Experts of a small language model: a softmax router, 11248 steps.
Below are experts of layer 9 (counted from 0) of a mixture-of-experts language model. Rows are named router (the router's row for the expert), gate (a neuron's input weights, with its number), up (a neuron's input weights, with its number), down (a neuron's output weights, with its number) and show model dimensions 0-223. Each number is 500 + 50 x the weight over its row's rms, rounded and kept within 0 to 999. Numbers have three digits each.
Before each expert's rows: a language model's description of what the expert responds to; "comes before" lists some tokens at least twice as common just after its tokens as in all text. This comes from a sample of Wikipedia text that the model never trained on. Tokens count by the router's weight.

# expert 60
Prepositions after nouns
comes before: "the ", "a ", "his ", "its ", "their ", "this "
router:584590577499513533495453526536646492552525423482385513460511503468439489572438487432458551652497479439455451515456484509566524497525531511413424522560479488570556438460518570543534534499515585547526377410556459496577542477443513531478514489437481441525498503514535462477608511462510524400637539546534405532469463547578543387581565489474575490492451469509508514478545462500377501483520590476452560569607500531535515472458603460545490546529530492497488511535541550449478451451504502402512442594568514414440529522497420517474532473460498604542499541492555566554483447513519459476527549524504549518483440514497546494574576501580488544508489541510570474470500513549484519478556
gate1:459515459552433458485518504534550483400595472461460523487498455420526591532425524468474488641456563460487474526447539504455519520515485473523467466519524459519438585595534522523581411468474478480560587433541356570477489423504488444408430492516545446426547472446495584464456583485575538548390498505546478504478401458525551501504578508504503524479459491606517453486562464450417513537458604417524514472508450489512505495560505571542496482464559487436592599480511563495461407481633423487532353472503476537488436483486507487515556528483508501520487501522524524511504568569584434571538524498524538505499550464565549564549571505499523459503526573559520599457526403571506529451498
up1:429533446541499494440572524545471517431424449552469513574539502456499441488521512522552520610536508474527526529411458533502471517599409533450519520438563466465496495562481525447474491501465486522591491472575514445581474548492505474581539507473588501556527487481537597526474404591474464553452462527561459499478431571642463538482435502487525446506486480520578585468440437511549609402425558418434497479495423539525485502505496522464542411481532469503467462412499477435556400468538573455430437509555526453459492526457374498499491458452652582455483546428482560591537465498448431513526534548550576536455428411515489397497479521488538438507483558431536489560469565459496510484534
down1:531464495472423486523426453495516488502501502493491509451490512474539578514461544533519517438585540520509449509579529506567494518470481364582442517508436445440512492471511473438457517515388518500457491621376541473454371483560525500431486452532487480559485433478497471525439471470583473483573480505516581482534536499466538562470535521544461628453474493537539430507363564464453491445505452432493501450502566526535495537587432502579350508537328450483486562440477458586452537458506571529565498358412512529513532481493545441505533464510476426573519483552479442515498537406493552504490494400462509463529584490496502509460510563480519431526504516487453604552490415489433461498563
gate2:425469492503441495487518542470526533403487485533470455507563466493466537530525392505465492499501592454556519567452479423537438539508464567446477396552564440453432453496456532481497485611486525486513493555552445515424457505522517577445588431425456515471498447555462434433394479363553509540511473363508497467484517492604513527507492602443446612480464557596513483500473504497552537585430578511485452556466518598480513527508479467556445516468479477570574465391530534499495522414520563563509401560480526478463522508533422560575490392501512540518529427593503492492450564490478538523507388609542467484505468511576537465548519507497480503482518519391459504526537469482516528376441
up2:554461482474494481463496413535479521545499514560492589486460528504538519480530557510540540558539419613497497449537422514425518514473583530491506532471466562510539545468447466562482508434531524463458512514399511491521501487526525438479492467545533479508513499467509582489540545513468443628440544632433517560473413382409463485471518444543540443535547480440520398406538485477458503465352543493563560516376465436540454506564557550491567521496467521520497517580500548526424443553497390511541606369469565471493470455457608425480535621557522458445457563455583502477467454472550486470437555525534462486518494469496455468451468480529530507584458513527545578435403536539512501583561
down2:471443414470495521487533494432407524483508577440392437526512483468543522501458504460530471478501594516522430445547467475574444556538506483482462583445496473502476509492471505469602568492498409493550473488458548457488566431440600548488460509440477377455455495420620421564504427419457527543526438566513483431507536485456455445487605476434486522474503525476503537545458453594473472516444460506551489543549562451537512526471489479528420502481486577537512610456532495467471498556460503528568496569417532494508421465538628537540432541527477462504442433570526476513479455427400459584465505460432463546523419446657421514438363502448612501500562528508549504470503472493553514489517
gate3:525445541429506532654460534556501436560486428440436586498448439408558501529466568409491511483490424424537532544552511505556396522499528441473560508532422500537558496441440580455472525567585538556604444566487537477530498484562425425463536531498446450476537559575431477538501500443470490506572496542479549459425415413579446598449524582575494425490563583476490456490485477482591448468558494566482521470485467529528471488591511557578512379554443538488525536582486541400502505522504534475536464515535526442471477504510580516476474464550487501438397577566415558466487528466527486514443610478568504401475476537558551513491481488501476431569557508446496498465475515497561515435514
up3:561506487447589569543515455494480505545512440502474500412477442414531521522432529524476503454439422419543571540491452486569389489485473477471579495454451567478471428475517569424494502454527531479570501563521574483407491478546507455419524537457468519479517460550490551573429533485450508458494632486509541474487398471520498558546555448514490419510505444524450478571445458492503472595421520464425495439493442471560525580581515598463499506616478507459436511548520458408522558586461533545545491564544532579447514546443422611620524479475457457516385463480529561442598532512533626510488574514431478385487505509482565495538457486467498524516430475496536473457438599518499473514428
down3:604525535411520534511535490511478415494476447542419425542551535526514469553495575540504416609532475422478542411560526556539544554542547509474449414509532473577457480451425519469526495439595452530590504481460521543452555627469469523542485517472407530437521456428438548518501505477479415518514580434513455524515445455522472527491490477601486461409479454440532484444537512514474550643559436431580491486583496556483462472567522549583478504512463512602510535541430473475385549484496450476522464581597466477436489628457507425585429501486558529516500570482423471564510518527464505515470528505482505412501456628542569448493476415512519489498511502488535422490455610503511518522511
gate4:574430523531416458501470529568520415457467537540616437503573478525455495595523422475484483532504554458503524469478579495553474518496568420461450527552527490613469497429498444489520484495456488482471436543477425426447475441537514516499459496528499438560531592479569496479593475463478466477500437415529491547485480489496474513549506674473566491453635531509526497504470533489564446558430537368499416488436563546556443565507548494418585468543607520671543490483529501480461452541515421525499514574454532445441444522545451446481511455487446521518499541462516404470562408527540492516513446536484506463421549482526511509566526405564489494525446558485527596547469416487573544474541
up4:545457522454458471459495531506514425320468559510565473525590549501441507600488463474526480587481513514497510519425508499495484505464471476473497544570484531588562467507544483466514528509440519565527514487479459430456519467522493549404445450451578471438506544439503469542633513500455483488461440476587480559508498444574428554503555637470559552460639576485419504421477492517533474509446530373480462474506490422526423572529547532510540515431561559601520488552572475497467486486476402555485521503475598442408441475517543513483577498467413477543493510465546426453598387516463499493482606557482520489395544541553560548573520456467423470459511537468502534486512459475574540478488
down4:513452513403475522463424371516417424501528409483481586616432453502556448480462478471549551532414493466511536538461477460493531545405538484459508514515457501394471620484482425409547538548542531522508515487519447558471516585535514559471488479547470482477647501511503540591545515535557571503480537500496457537458474544492585427446525508480539560474544527461508451498492418494490488434492526532515515501456528430503472497447485519404483514438503623405552393483493458534447538405499405554583467573513496485573555493506490461544570518500483537543498529466454643452546570382465454545496436494567531423508506501451458555557418531497485454485424558463608427557486542534524450488476
gate5:464487504524531419669476485541644417486499476487432499480583487531452471556438528491426467519525500523521524486429501402437544468508495436521454487429437495537542533485443611504547561483510446510565530409595528443561463418499523492560513426535562517541421559509559551508498441442487502462581538470450545530548451451431511540628532581474581487495490543538468526461476546500528497499495531505570468485518523485487544622470474474502481450433515467617375499579485644546453481479486466491529391517418487516436571532467472530508570478562481460503398503475477588484473459537519486558526468533447448494535461449487554513522539371420469456499451551523514489430522516565448511457421
up5:607525444480574546369447534532510519549526438489498441475582522517551463482577411524482529498457539540575485544584515542581464498450452563488519481485599534444384540487534431542390448471505434509471492589451463458491469434459481558413421579502407532522570509400470469568522530572546547489456469552460579477473486541460478461460584442491558520549536411411396527552505602538414504433474533431560455490495548439447471534448491562475508567526559574402511498514483445453582576507614511515420456517488403482570455531455460535555514487482482462499532497481538394517512452470442513512488515439505568510439545517474532511445414541508579535549521501577544480466506485496530437487507
down5:501493521484507497428600444497488414459450443468450483415510474488488474476412479476536440445544443434433596447519528472532645550498477516472525476491497444587459549464530441483472496504488504563512497460385434459463522530508458472457513513409435383436507571502471577543454429471505464508475474483572473587476420508454472502467522551492491502433488480430546501489518421437517582551527469550461484442531510490520413546458486463531494452601532467512464475425428473506534450454441746503531463463441492586483438511526475562464498502474513489425413464513470445479585484448459456559567492474568561469513551486528465543499526390525596514479486410465454516456419493457403517549417
gate6:506532537449615525513553520528522440467482536540452484475446517556466504524523447497396357439474485515515473443533486426463503506442416450476459570499545446464516550513488538537584489514503569476466579522534513547587539401449440584509489416550521434521576485514485525581505444477458480470560573515514469569474499471517589529494496461443475481556446562562519564475570465506475465473524545497540608531546572443509460523444386423457456446547511537545522498587463369503522513460488527458576458590476563536403519499570582556492552460524513532477514551558543540543526552507472538549565435480518529453581448486417513608456662540495502590476414592514490625491482456482517499491482
up6:573536576461354531574519433563451497399498538529486617479442510597568513403500574521465462413541533562593518526426498454543466530563473494379535510537542507386533516462508645534511486447528430378445461532530568570379516487517577454503461474518461510479522591584473437416427490503551466487592551390439517475520469471441565398525487512481537424500502549449482522551426481518469550593502514492527502450529549460489541446478519536547504485547402495529501530527456454510543523506514526423515601451540516460512415522497483431487560512486519523409503477570570563486474533516478522490517440453437470514591541508492459579515477558520492496514489485449532542574450470564506496504537
down6:464441453549458467482536471463414471482496504497469385456447451501433478437461508476484562473401441560392519465510462517512436523552480443520447513459523537527521370460500542522402472575556484442560460477439438438613429489521533528536435475458488460583477458466484451507572482409458495461556443507465478459492455485590509482406489471552561460597481460525597462565465507522476426507507627508441569493511492495558566508442549449534544428613497530485540482508570524510500472590443479492491532498441485472472588534466539456571595515511528452545531542519489551398466434505479421594599598513429541494522445430508457525575462401452530577510467585584504527550581507530459510532495

# expert 52
Sentence and paragraph ends
comes before: "The ", "| ", "==", "In ", "He ", "==="
router:592600515509523539461406504499504450529540481566407494404532563445422560467545525465436545594552504517425445509533501506453479463465595466540466528454528471629564438537481489568565565550423463524481463576518521469464359394484571552434507512474572490532502512521554483491558436465527476573692503548520448544540523459409526441516452389451563476526538489504549450433512490467505544529503533524457538543451548466450531478516410462509498444503482461592387532453495518483464504452547522555483545535479554456489558520491514523501462508538443515532400401506466422518480498376529539453449442543488538454499536524484520542526536414423537414490424531480463529396479526473464463482492
gate1:558459517591553541475472399583472539460408430551467437494463484419482516482458571477504474577555480434521498520525508480481562413434452535576507507510531549531529490443549519485532485520515471473497455502519517430545451472496511443531488484375476437460466525491580508562519452393544488572554454558361475530514641431586563494482471546405511505475529508436556462514425616529459472468539494537430501482436584448420554532550407504473410389546553503427499451494498517446488543547547579541592484522482596543492420536490513562579486482547471476567467455468460491407468497391483556573439444624443539420495567478485503406554513511519537525535515475481503483460521509498496491499556
up1:485435562479475555557509517438555517443462454473529543549529504429481494454485469601546572397477511500530473445525513432468567506476505421494604532433456563443586524500462558548496417448549436532508535515565498546503525555417508544450523534508485457523532388541543561481492394486472650462523574560527409442398427553527422510452505528521470501582529451513492482525456492513499493555492521515465471537546469495578441524562543586497500526452510466497484411494450489566476435445503493547480396421471427554540510504445423502376480601595438434565507471526537488556424540521501481489524525588478512558501491559529437537535514514463539435565506565441496575540602555354492519526588
down1:494610486480580566382571435443465546603461462462483479495489493472544506458457494398379454474478476459457517484540512530571445581449473489497456541502491536454432495456480543450459402462527528540476417595477519467464467457482442546438496478530496529480557511457540442564407551509455600570533468507436456556578492537473432504443588501408455532446530532507568468417472544527518441557533457483515535496414564534491524525560503489581470493454427479434581499365498481447456529470513529517444480464498424472578561544441462471418455530517591553483470509529543483547434575486507469424433556465565414609454558449475507452492544505501548527536481394435395426436444512554445502511506
gate2:484511521436560481581472618555399477426538509507505532481536496566523461425483622486467499624560507437439529497475450560557496459560479472520525402484576524496432464548523551467499495511468460435463523418543513493443468423458474506491625474465500566486510544435560469558527510565463473530503556447507428458495493414551510519473427524473543404481593560526559483479380504631472483511508458522456525395457439491554556536493482475532430540539491532553537579493543526446467442499499550482442468513500400491503520582654432500475474589572502413562458558480570546604516514519490487430482514473511370454460570486492516482454433499482509485495540591535470487438463447604528474471480
up2:459552554391559520484553510516433411533543526477491515508589464463533437467408507501546494466573537481362548496410543498501437485592643528500557404390514521440492430549548591512548565505450442439467517529513510410469531502485528560553484433405477472589564523522441459457493502506515521532540493523575462460524500490535456506406449615476492492502499624497518426477422487554513441552464513509471525474556386453565494526503517519521421590676468530532542557486479446502539459468476508472453480521544554487546506549572395537500413565574560499606482573456528523446566525462534478457511450523550426517532501468470472548512585531485484504452506549516516540490521452498523456487574
down2:410471463477552436349465528495545559551478469491464448452469523510437485583492552431467527477452543411423436437456475495430477498562544478474541473442486605587544566512484495498526477546483527425474596471514527510457498525386420507595455527485612486491490456452485465491546563489548463534585497602527470492430505513501535492513484653537480489395520480430525472567498537449570407566549439458511612386566519511430456444420508504431512527552455578510482494577485498555514426526502422524489520548548558549511579571479557497494421481510535542501531492500472495508427476484556497494501545536462580563511454512484597500564527623566556578433577456507520434458484537476493518469535
gate3:474442494549571537559530535551567490537537587467478493495587534456453578373506469573572486510550529475423485470517484539481509494484582433614518454498433432498505478496430545542497488537526460488441430499603550411480506505454484415488508509499530429442409510385458453508509489622560434543512571468458420563409425491444495526439396489529521495471542483533408368510535521471481537541562424456524482473426530501524596503473432540505518537516490544577559458490584608460499549520511560440500431515496543478443477435483418452472479488588463459486478504482443460430487479473486500465456555583464436438640459551500542546496482490456546350491496535514544533498591473551468502504504
up3:476497521570478499452492504590495507433472569429577454491527538516610577468532441543484464546532535471513452552536538470562506470498592455523504387485530473507427474560525499552446503474562499495516534532499416404466536364537484500508563540523386479480392464437535436626497464631483489513453542535389530457462453499504553510525535439491523512467484420507477399571463508481527494479515442497504402397428519481561503493440466490493544505556584482458606535388539604449484543430458522481491491614476481569473493498494474560528588432536480492558543413440452529581481474405501509536518477525527534415522469554632529533461469528497584497430501528473545499512548527577527461512566
down3:524527432492479458435535557563495507426493464633465507476569476466493488508468491435553417493352477538565582548463429463386458445434511478506504537473476474561543444514432547501520531497596534365475511520448415615453502415439477566532461467483488510522502482518507497499516540436509598526552471495435547460455511492531493455457463441522541475514555521446460544450537485492446525508506538465487491434532597458417531559492562490507479441553410514513520498485494447484477532495499521430482470577481384469505519518472449533540506482470506499543461500495555471553536538392462489521451408512467599548428489638625479554504579506514470514591513624560458509475570605416497364469529
gate4:551520411402434528493533490384396427556457507599374457479579487550523472538489526496448427630592472480513515507451491473492515452497467546533500514493433553559494429545463532465416524515522488483399492482463545477498461490445493554452427405497525487530454570500549520489519577390523492497501535544497406562423438465432532462544457435512604496515503524537516435500484401432488543531479490488463530528436505443449505561353500521425448450612553532507517578444453507459511525569525517563394484520492548433620497465466590546479542489487462525448409519380555486483471502456477559388467524506470528439512493464536583541468497454558459479508503503445515429532429519492514480467559
up4:516546475421401536459493510451440495479507527577501442509458491480460442540520458450479485629480488524481515506505448486454527474604483461501516495514423544542425480484374541604419493504496516532431418473490472462536527421554581539503464438439493469548471563480558535550458565503464541482558455507562506498454387556469538496553556527453590525577515541512589441400681479423503509527455539489504532471516490537617519546412509533425487467615495478443534539469487515456480506497387474562480542533545522496594460404478505551456513476417472517521317446398513483522533454492479461459503464430517528437496477476530499490463541419521501453485527489521554442396496488572570457457497
down4:441585462513492510624498429452487476472593598605455419491445538502480493597493502524543534395494588491593510419549530512478517506530517478490594570488502525423494497444571440526487447493390504576512543541476494547558446532452429536457531424526507427581452430611496533479482510486526530462452556511484382486619495503528503391499414530497525497543562515455505438553485608493556484491532477581502409486519552594476437451494464546513488554411490526455492519467431458496489539487560487483461579512520595530473527492558536519515574539511499553540390457417547442519515362526526512489503451494516455366422452434435520466540495462531515516529496559458553447510495476458575555504508
gate5:514567481497438444533477554463465492483470458482420537453437532550476447491539501513497481620540481386512548526471551493470446521574418439521475578512515424463451466585497514476535497518533453606465488469519423504517489482501501407596533421469557503535434527472459519602434499536491581473530544496436510503491534481408548570506470476452487630449573510473570542428341485504477422470615472510460400593499513496547537393422454434430507535480442497555547580509505440451445440575457578492421531526492528502483456518542494446466482471552555530516564468421545498518576468533412539467510474499530538451477569450484478477522450480389546437576406549557486513504606494525578536458501
up5:497597453485525540504419544480472495455547510485429556460482557538479501486504406523484480590505537457501473513509527524400473487562409380513385500558529437587446332570505537454460538513491455589544461426534492487501462487468536463550503464448517483483439499531448448565503429561467474466485465499421489546453521499504553539527525458519553531417549463461464571438413525458525406479531515423461456639526578449509607396462420454485458457560505508504512597427520470415468458459465581453401574547466531535469443546583564467474506472479559457461568449534536425531650532548456512509575473558527534426487518455521573514519502496441423481507494490522527525500586540502515478472509
down5:518598475475572459543545556446530526541438565475553551463486508480431464518521420533522469444462461572497536537463465539485477682495482560506522504435525403537604459542561422525493515510454473540541597470496584527481469519511455460475538423492555491554486462583510475532483574558501395465435523461425575489479456543492443524509516541524437544542506470585441439500364629468457471484488468420439441470533485557506498612501508474468455523448440461509482580504498570528510497583503595402441512517584520472443464434456537493543462466512501470478501511536427414475467453494523420578491509437551435606482546520411454492526500508508424529563575413554554456552438533404526509563507
gate6:587521416423448490462574525435451493534588481446427488485533576532594481450487494540462420535594561480459460442490444511527530503564494458497517503514425488449502454507562408406544449473511563551530490555526527465417504514483545464535459431497507549609420547554480449445534523566552502584435516528444491496468563509510368566445543414397550467606470538629544422522498605501466432461487482498519522536486464482499512489461455542493524484440488481562531371495507493502476491476417481557505565484555451410433494425445530494478520547435454526540513476471507622498480517456429449476459477544555480558528470539499370499512429462566580477421489424413425552499535487457548435469486
up6:564558539534556449596493412484530412544388470419449499510532487481479476469485481559537554546563465551490494408421453544444425468474542453597469557469441533518576487507542579516424516576420600533512554565544556507376525553525552404540543373461507459505427483489573545543452482477575517474490452530437477380517480527417414495446569422491545467460554518560462538462548510481511427520523488423493478532384487491503584502516527514537458426460465466470440574482487528561481479468479447577570477543547520450403589480472541525458551527520445544480544435446513443474472440542478542497477561470461495546573551425517446539401557520479547439551529512485502479497563423506502430429451
down6:592434555417545451519600538547499489553418513408514531519462460507510531385443392543571476445574444451467493516536548555542472452581495498448554472528400521492462445483536574448450587512483411502480478533504551497514452501442462388499529489470443503506447547556445554506516450533520504455530486563414465494501456562424522548516507563505502460475453448530539484581565487488376434548524464464492508455469528457441503466581538564585532494418512490532475588541429438493504540444444658528501434455532422477499379485438519513463513525564417441540547494492442452486508501543505536547442508460543591513570579469497506460547467590464423527415560434525580575446503521548471424547520

# expert 37
Letter g and tables
comes before: "| ", "- ", "\n", "\n\n", "|", "irl"
router:495409419480419476453540511482459562411506474590519454499503443526590455556544531474614429530507465523477526465422506538430451474453521554485610557436576564405448552450505486531431596510582490568611475504507536511417579480560472567473554545505449508597517504544536555398544589444432537492443459544574573507475605419487463535484427571474478408526587453470465459513497540535545561425538477528572509468545494522495448527567497497592481461488503531547533493485470483554469439446547435573457478539567546466501577577563497391486485539469557493485475489570523431538462533486523547532525457589491429438422513546463480540431553499476480561374432495494532479515528496504477530507453
gate0:537573496602540426502570493439643505477468496424388459472528453532443471447474561552519385498455559501501444474512538539518566482502586495509592549462557599524521374505535446511441472526572463453553515500602526516428456483546523410452529476516440482514495532524486478430438484432531473471527525513471521497459468510471496481579462526544520514402451452582522469485542490532439569511569496530571501451449457541548481613525601475531581486486506373539500506437588524556491558471493601556427465548545568474499438456517555568507510574566446569493431500490491488518434559548536576464539498593485432520504460491545526507507515500492575568530458473539587524482375496509406467573431
up0:548545475644505449529502460460542541487474503513490521575458458453466435425416552500456466514502584493486462411459527501494478409543585409485498510448518536407600485529571513589483472506589499463590527446600488500480514511507613471488550457534474452496516454515557586431464428384515484561514546505625491474468564488571491481567424505571527554396501420494480358485529502552475525475499512589475526457396520491532406521486552501599467449542490463516534462448559511577439567413457468500492426580511557446457466521469471551536457573518434534501432459422493459433519534552553535491507467536464521493520431468511537598437409585543467485482487540570507440521437515513524492475470
down0:461491476470562599509638464512512538521554445504527543437473458405542503542455598463436525559611494497416444472480545585550437446500506545432470505514599568441568459496574553503465459415456523484535487499472558467514432522511513541568534472436507488557531511550452484452562511529458509455417538479541578513469480522450533512476489541473487557393570583441480477497451523458448508488537507493527601454390431497575515523517458553568587488474419495444513486540455447485511540496536561512542417616366469499539502622499420463489523501432548504558526495590564455436498480451429497477589489601533549495418491548531408478558470494550470554465450563400516562493534561435523527491510
gate1:571493551496512508457524491484587489444533496463578477454513482587514539513501544397538538555490501468519551501590574533510560498510440516509510557523471570483579496546473473476427580631524455448531491462548463510470489539521463579509492561494453580533483515451549454472595519459563500535548543547504492537408528393474517453523585465537511514565503521411491521442477527490552411473617541537506556464511428556502558578576431543517572514513507504672446568494605463582500480325523566447500437531491506452418505436496421547471507513438443491505520490549625466537497578576471439519466570550471428478492504446549470436520513503530551600502562413507519529482515528454509556590491
up1:597549558471530465455501488452637482449551465508604503469509499541404547469478568390533544535448534505513509502525512499505576551493541504457496493520468501436500588581465563418499551592597416481521521475493411466530499561441411516585508576524408531529526443517540470428576479423568492492526488470485456569437440364522513502498542478495482521477446543418491586450462502462498421527572474482523568570505507468507450522589467561470549553537532438658478503478501484560460490396485474450489441510476550468464490447434514499534556541437467591479424584555549428515413505523460450494466601533553428446471541435544489479495456527531452545471582434509511479410530516440486443562538
down1:486432451573553513560563504464525527397558464494481581493611604531523524547543500439538473492501369520576544483494540529505549509536511386561508551526501486397486441554501499476483518475481446558535459410504573607468536573529475466452475439557412403479491542448407558460463473499474470433453470410513541499516470452476500492486424533445498442491633532463533497478497466617471557484508503559535501435603583486510536426541597485650477582450493440451528487491517484485476447476473566498517485431494480498616460580426538494436572473590455538446483475512461408590482540545536531586479451429490524459488493473457511525444498548525537456464507475422498455479618501530497470495469
gate2:508559429577504478448397442398526414400543449547515413378484474494554498492551529539576474402475447490447463492385527495515525481587516567486378462520456501480397508415518633536449521475513483581515464554512509556517467552588506463526487468555456465515455524500464566526506447526500568543510582464492464505540514483606461415464512494413536417555493536457617525452477499489556543512539474476587494453482472464537631413469442517544510557490463414457431437446506453465395479561481563472546497447472475377536504478512497450467573533412494577499547491556486481464457465530536443512501564504484481432517472507528617499522521458518511557482491490442480467429575481584503506553498
up2:528484527450486543479535458509465550535434562497545587619473552557503489440470511462475561559570475460553579517589593451464425546530497486478614528546568513526534454488467435512549436525528573449481500550427497411477566571442491492386482514443532448524532453444506517435560458611592443461532466515469537537472568517401408566532433460617476512559537493497502439479482450531474593513484564550475548522467555527594400405480457492499514487561523517581568537523510602491527582481499517521503484532513514574537515463490501545529448489491510481488512426499482506485578362468545567491403451609539581531440484494460369507445592495520528443540565537533501500559466486431452498515482
down2:483512543466483617566481506541593494475494491502567558505461423402558456559526556452564506459450549496559488574597447565454486470513567546513568608571474492582561508507480576514492452490474540500531443537562597560513520528487501460626416507509646487513506578462544494468544494526492543521483548485457473485487536489504598464532526388388535526482407538478492416527502505416489479612524552479521520422593496515479483503577547547505508509531430537532487395524554498530393492376496450554363540500461465544431479535494450523535458498524573519471515550418510418407495481495480560559535482502565497496429525579575429498469536448421458548458527479458454506570448472485537483501513
gate3:484537507525631481461478565548466517463561493535503538365493579552535466520538489609510407507491490515495451431485517527495570532589525530525452577442560585451515404520560548512469516515489550513500466479517566506475431467492437530544591407467493495552503497516494471535492467490583484495508501570542510500495446524540502404496396516516546541428365504494444498517562591459394585454590500474461526593552488483532445455507464485501524512496463469459507505494490566520528480462521542487475461564497590505437462447421538441433459444394562468657510471496492412464480478551461536492530428585460488511555438563553462515407393471472476504502539471469419601565523442502349525545511
up3:491568523557488534589494543514459543491444427534491552484544476441558494545509440543551448420509520484431474459442435567545546516545553502540430569448567557438492494553474486558484529508564533481465569508493613393356531498495470460570585493475513513507411505465519547408500476469533519510514483518533496548576426586431534453428539459460485547480392504483426584466519573497509589473598483598436520509628543570475504536531537467547472514508452542515517607477482574490510535426528447525524487516498550494438460465387512533473501523365489341586476547507472397456403505453557487465547450536443520466562438464528519523438486526454497513477524505477481576524567523526416525445491
down3:465425516510452480511428506514447512428523468514506564536529455503486532425504441450505443441546496572495555460580524576529541491604548552528534479505493560401483498507461519493426532599451455404473477495512563443498413562468485474476482483559493507606481484512451415511490475467441551437382520424496481552538502480564548479488540639501474398526432550548449538522475537510518527463505451477503450475436584484440508540441545434519466593527557453471554517467446518533440598517452491468548562569456507472440487541623444482468417454555529494431479487487585474327540475510468510439470471473508522410545468540487451563425596482478528480630554492502545490491492476513501528485678
gate4:442470458555603406521568501440477583604488523580476517468510464407521609492495474527525500589551526536533452440511608512514515437521505545443512558600425557568508508531511466455541566390489487478528610445538539481492487539539547487507514533595486435520530572547461497505517562486543480484492480528470438535602528543579492569490489503564535563467560355517448402426449569506505512403499550505454424507561553487511538440544479572492489410504474550516492491533519537515555498536530562495394424491471446460452476473508383546417401460468465560564508566449441498527511492421490529494555541566488426516566456511563492502437570604470527511484566473546522485513439427526445523409539
up4:510428522516393491434473381399505435429465478436553476564467521462486429472579508462532457486544493463456501564485462476472586573542562448508433477483542412571485529529507508466443451599608595477510480519462403452551477527511463569516485453487476538529538532473491553510499403605426500580525522486452563473503501511511531565493515564437472437574454517526585521473515489529471510625497417548576531525514472497496587516523528476463459465483436420545448563401516454522489500469476548474546564542539497498544471416590536485580538545572450505405555458550537521562369544574584529528422507445477525426416435483419483505419486408488495530480477522468537474456517524449605562454491
down4:524627510470520464526494471565537504455493522549578570505464529541471552485444464542446425418535480510424484536511433447496576466557583477476556454522533563509505528482497436475432392520448458505495511461545489491481611460580534454474465488449392332606514513550507537524549529478426531465558579514431544565440482431513516475488476591513550571566435497500411496530589526463478406393492475522497494514430500411513538445494580541467629439446487533446459532519576523522466531465525504479544450521467395391434437468559443468581511428492505521579533508548529507489541555539492511578563500496509432468514579521592471489475417502517457490456428506497430489500517440565533391493503
gate5:527518507512498496480548509516504504474574562453505483509540539458541435587438510504428563542455552485524517562542471500613509530458448488543380550532566516458451491474571588497503461573510448479532530468494436512526433459533466438457486601532466504466479467450451485452543414411483512516552445444388526350539565477506459482422473521572537533498548596424476548568598496417498553502479491506433381505432424451426465519456521494553497499446530497497488522544529522491429530498478577486507474613477410505377557459514488530435467542499565571509574466521453566498543568454460472443438601511485506481464595522485431522597565484488442514518584445562473440439556484438556532627539
up5:538434524499544476537482530497493533476557549470456473502501482481520479578567483484424562528502526434490446412478407468548529499492463535505457542520483520468522516471471548497523491488501421480502433472538493513538511446606473496455547557503566491431520501505493555435580551363469513528488447413426521403500570552512492514523464521590448510479525426478480481553596523482548519534471533474508433581498484528428513612520527502565467442448485492522413503491427519602494539546522627467542517579472477477345596518539400473547426536524593551472557560564506514448512584385449490470368562499524455440526548492398587541530517481436390599421520411568498473477541477496570463548472
down5:521561544476478547578460485470498496532559468500521519497413641537545510504565499581453529402463518481493444582433518519503457518452516500460495479472461454526416528463457436513412546506412564516468456486572506461427540513452446509559634398493544549429477461497465470415517515498540441454471562515428527638568479636460501531433506497555571568514495575519436425590500473495545487549541456511425550519511513558415429534486472581543565596465511536444462503510564414468462446524464577475547570525522433538474476591523483505553468486516436449381519483470518576516476535462591492547513455460507471449534498429563542521426500421543429455508534451488497540575439562494615502483494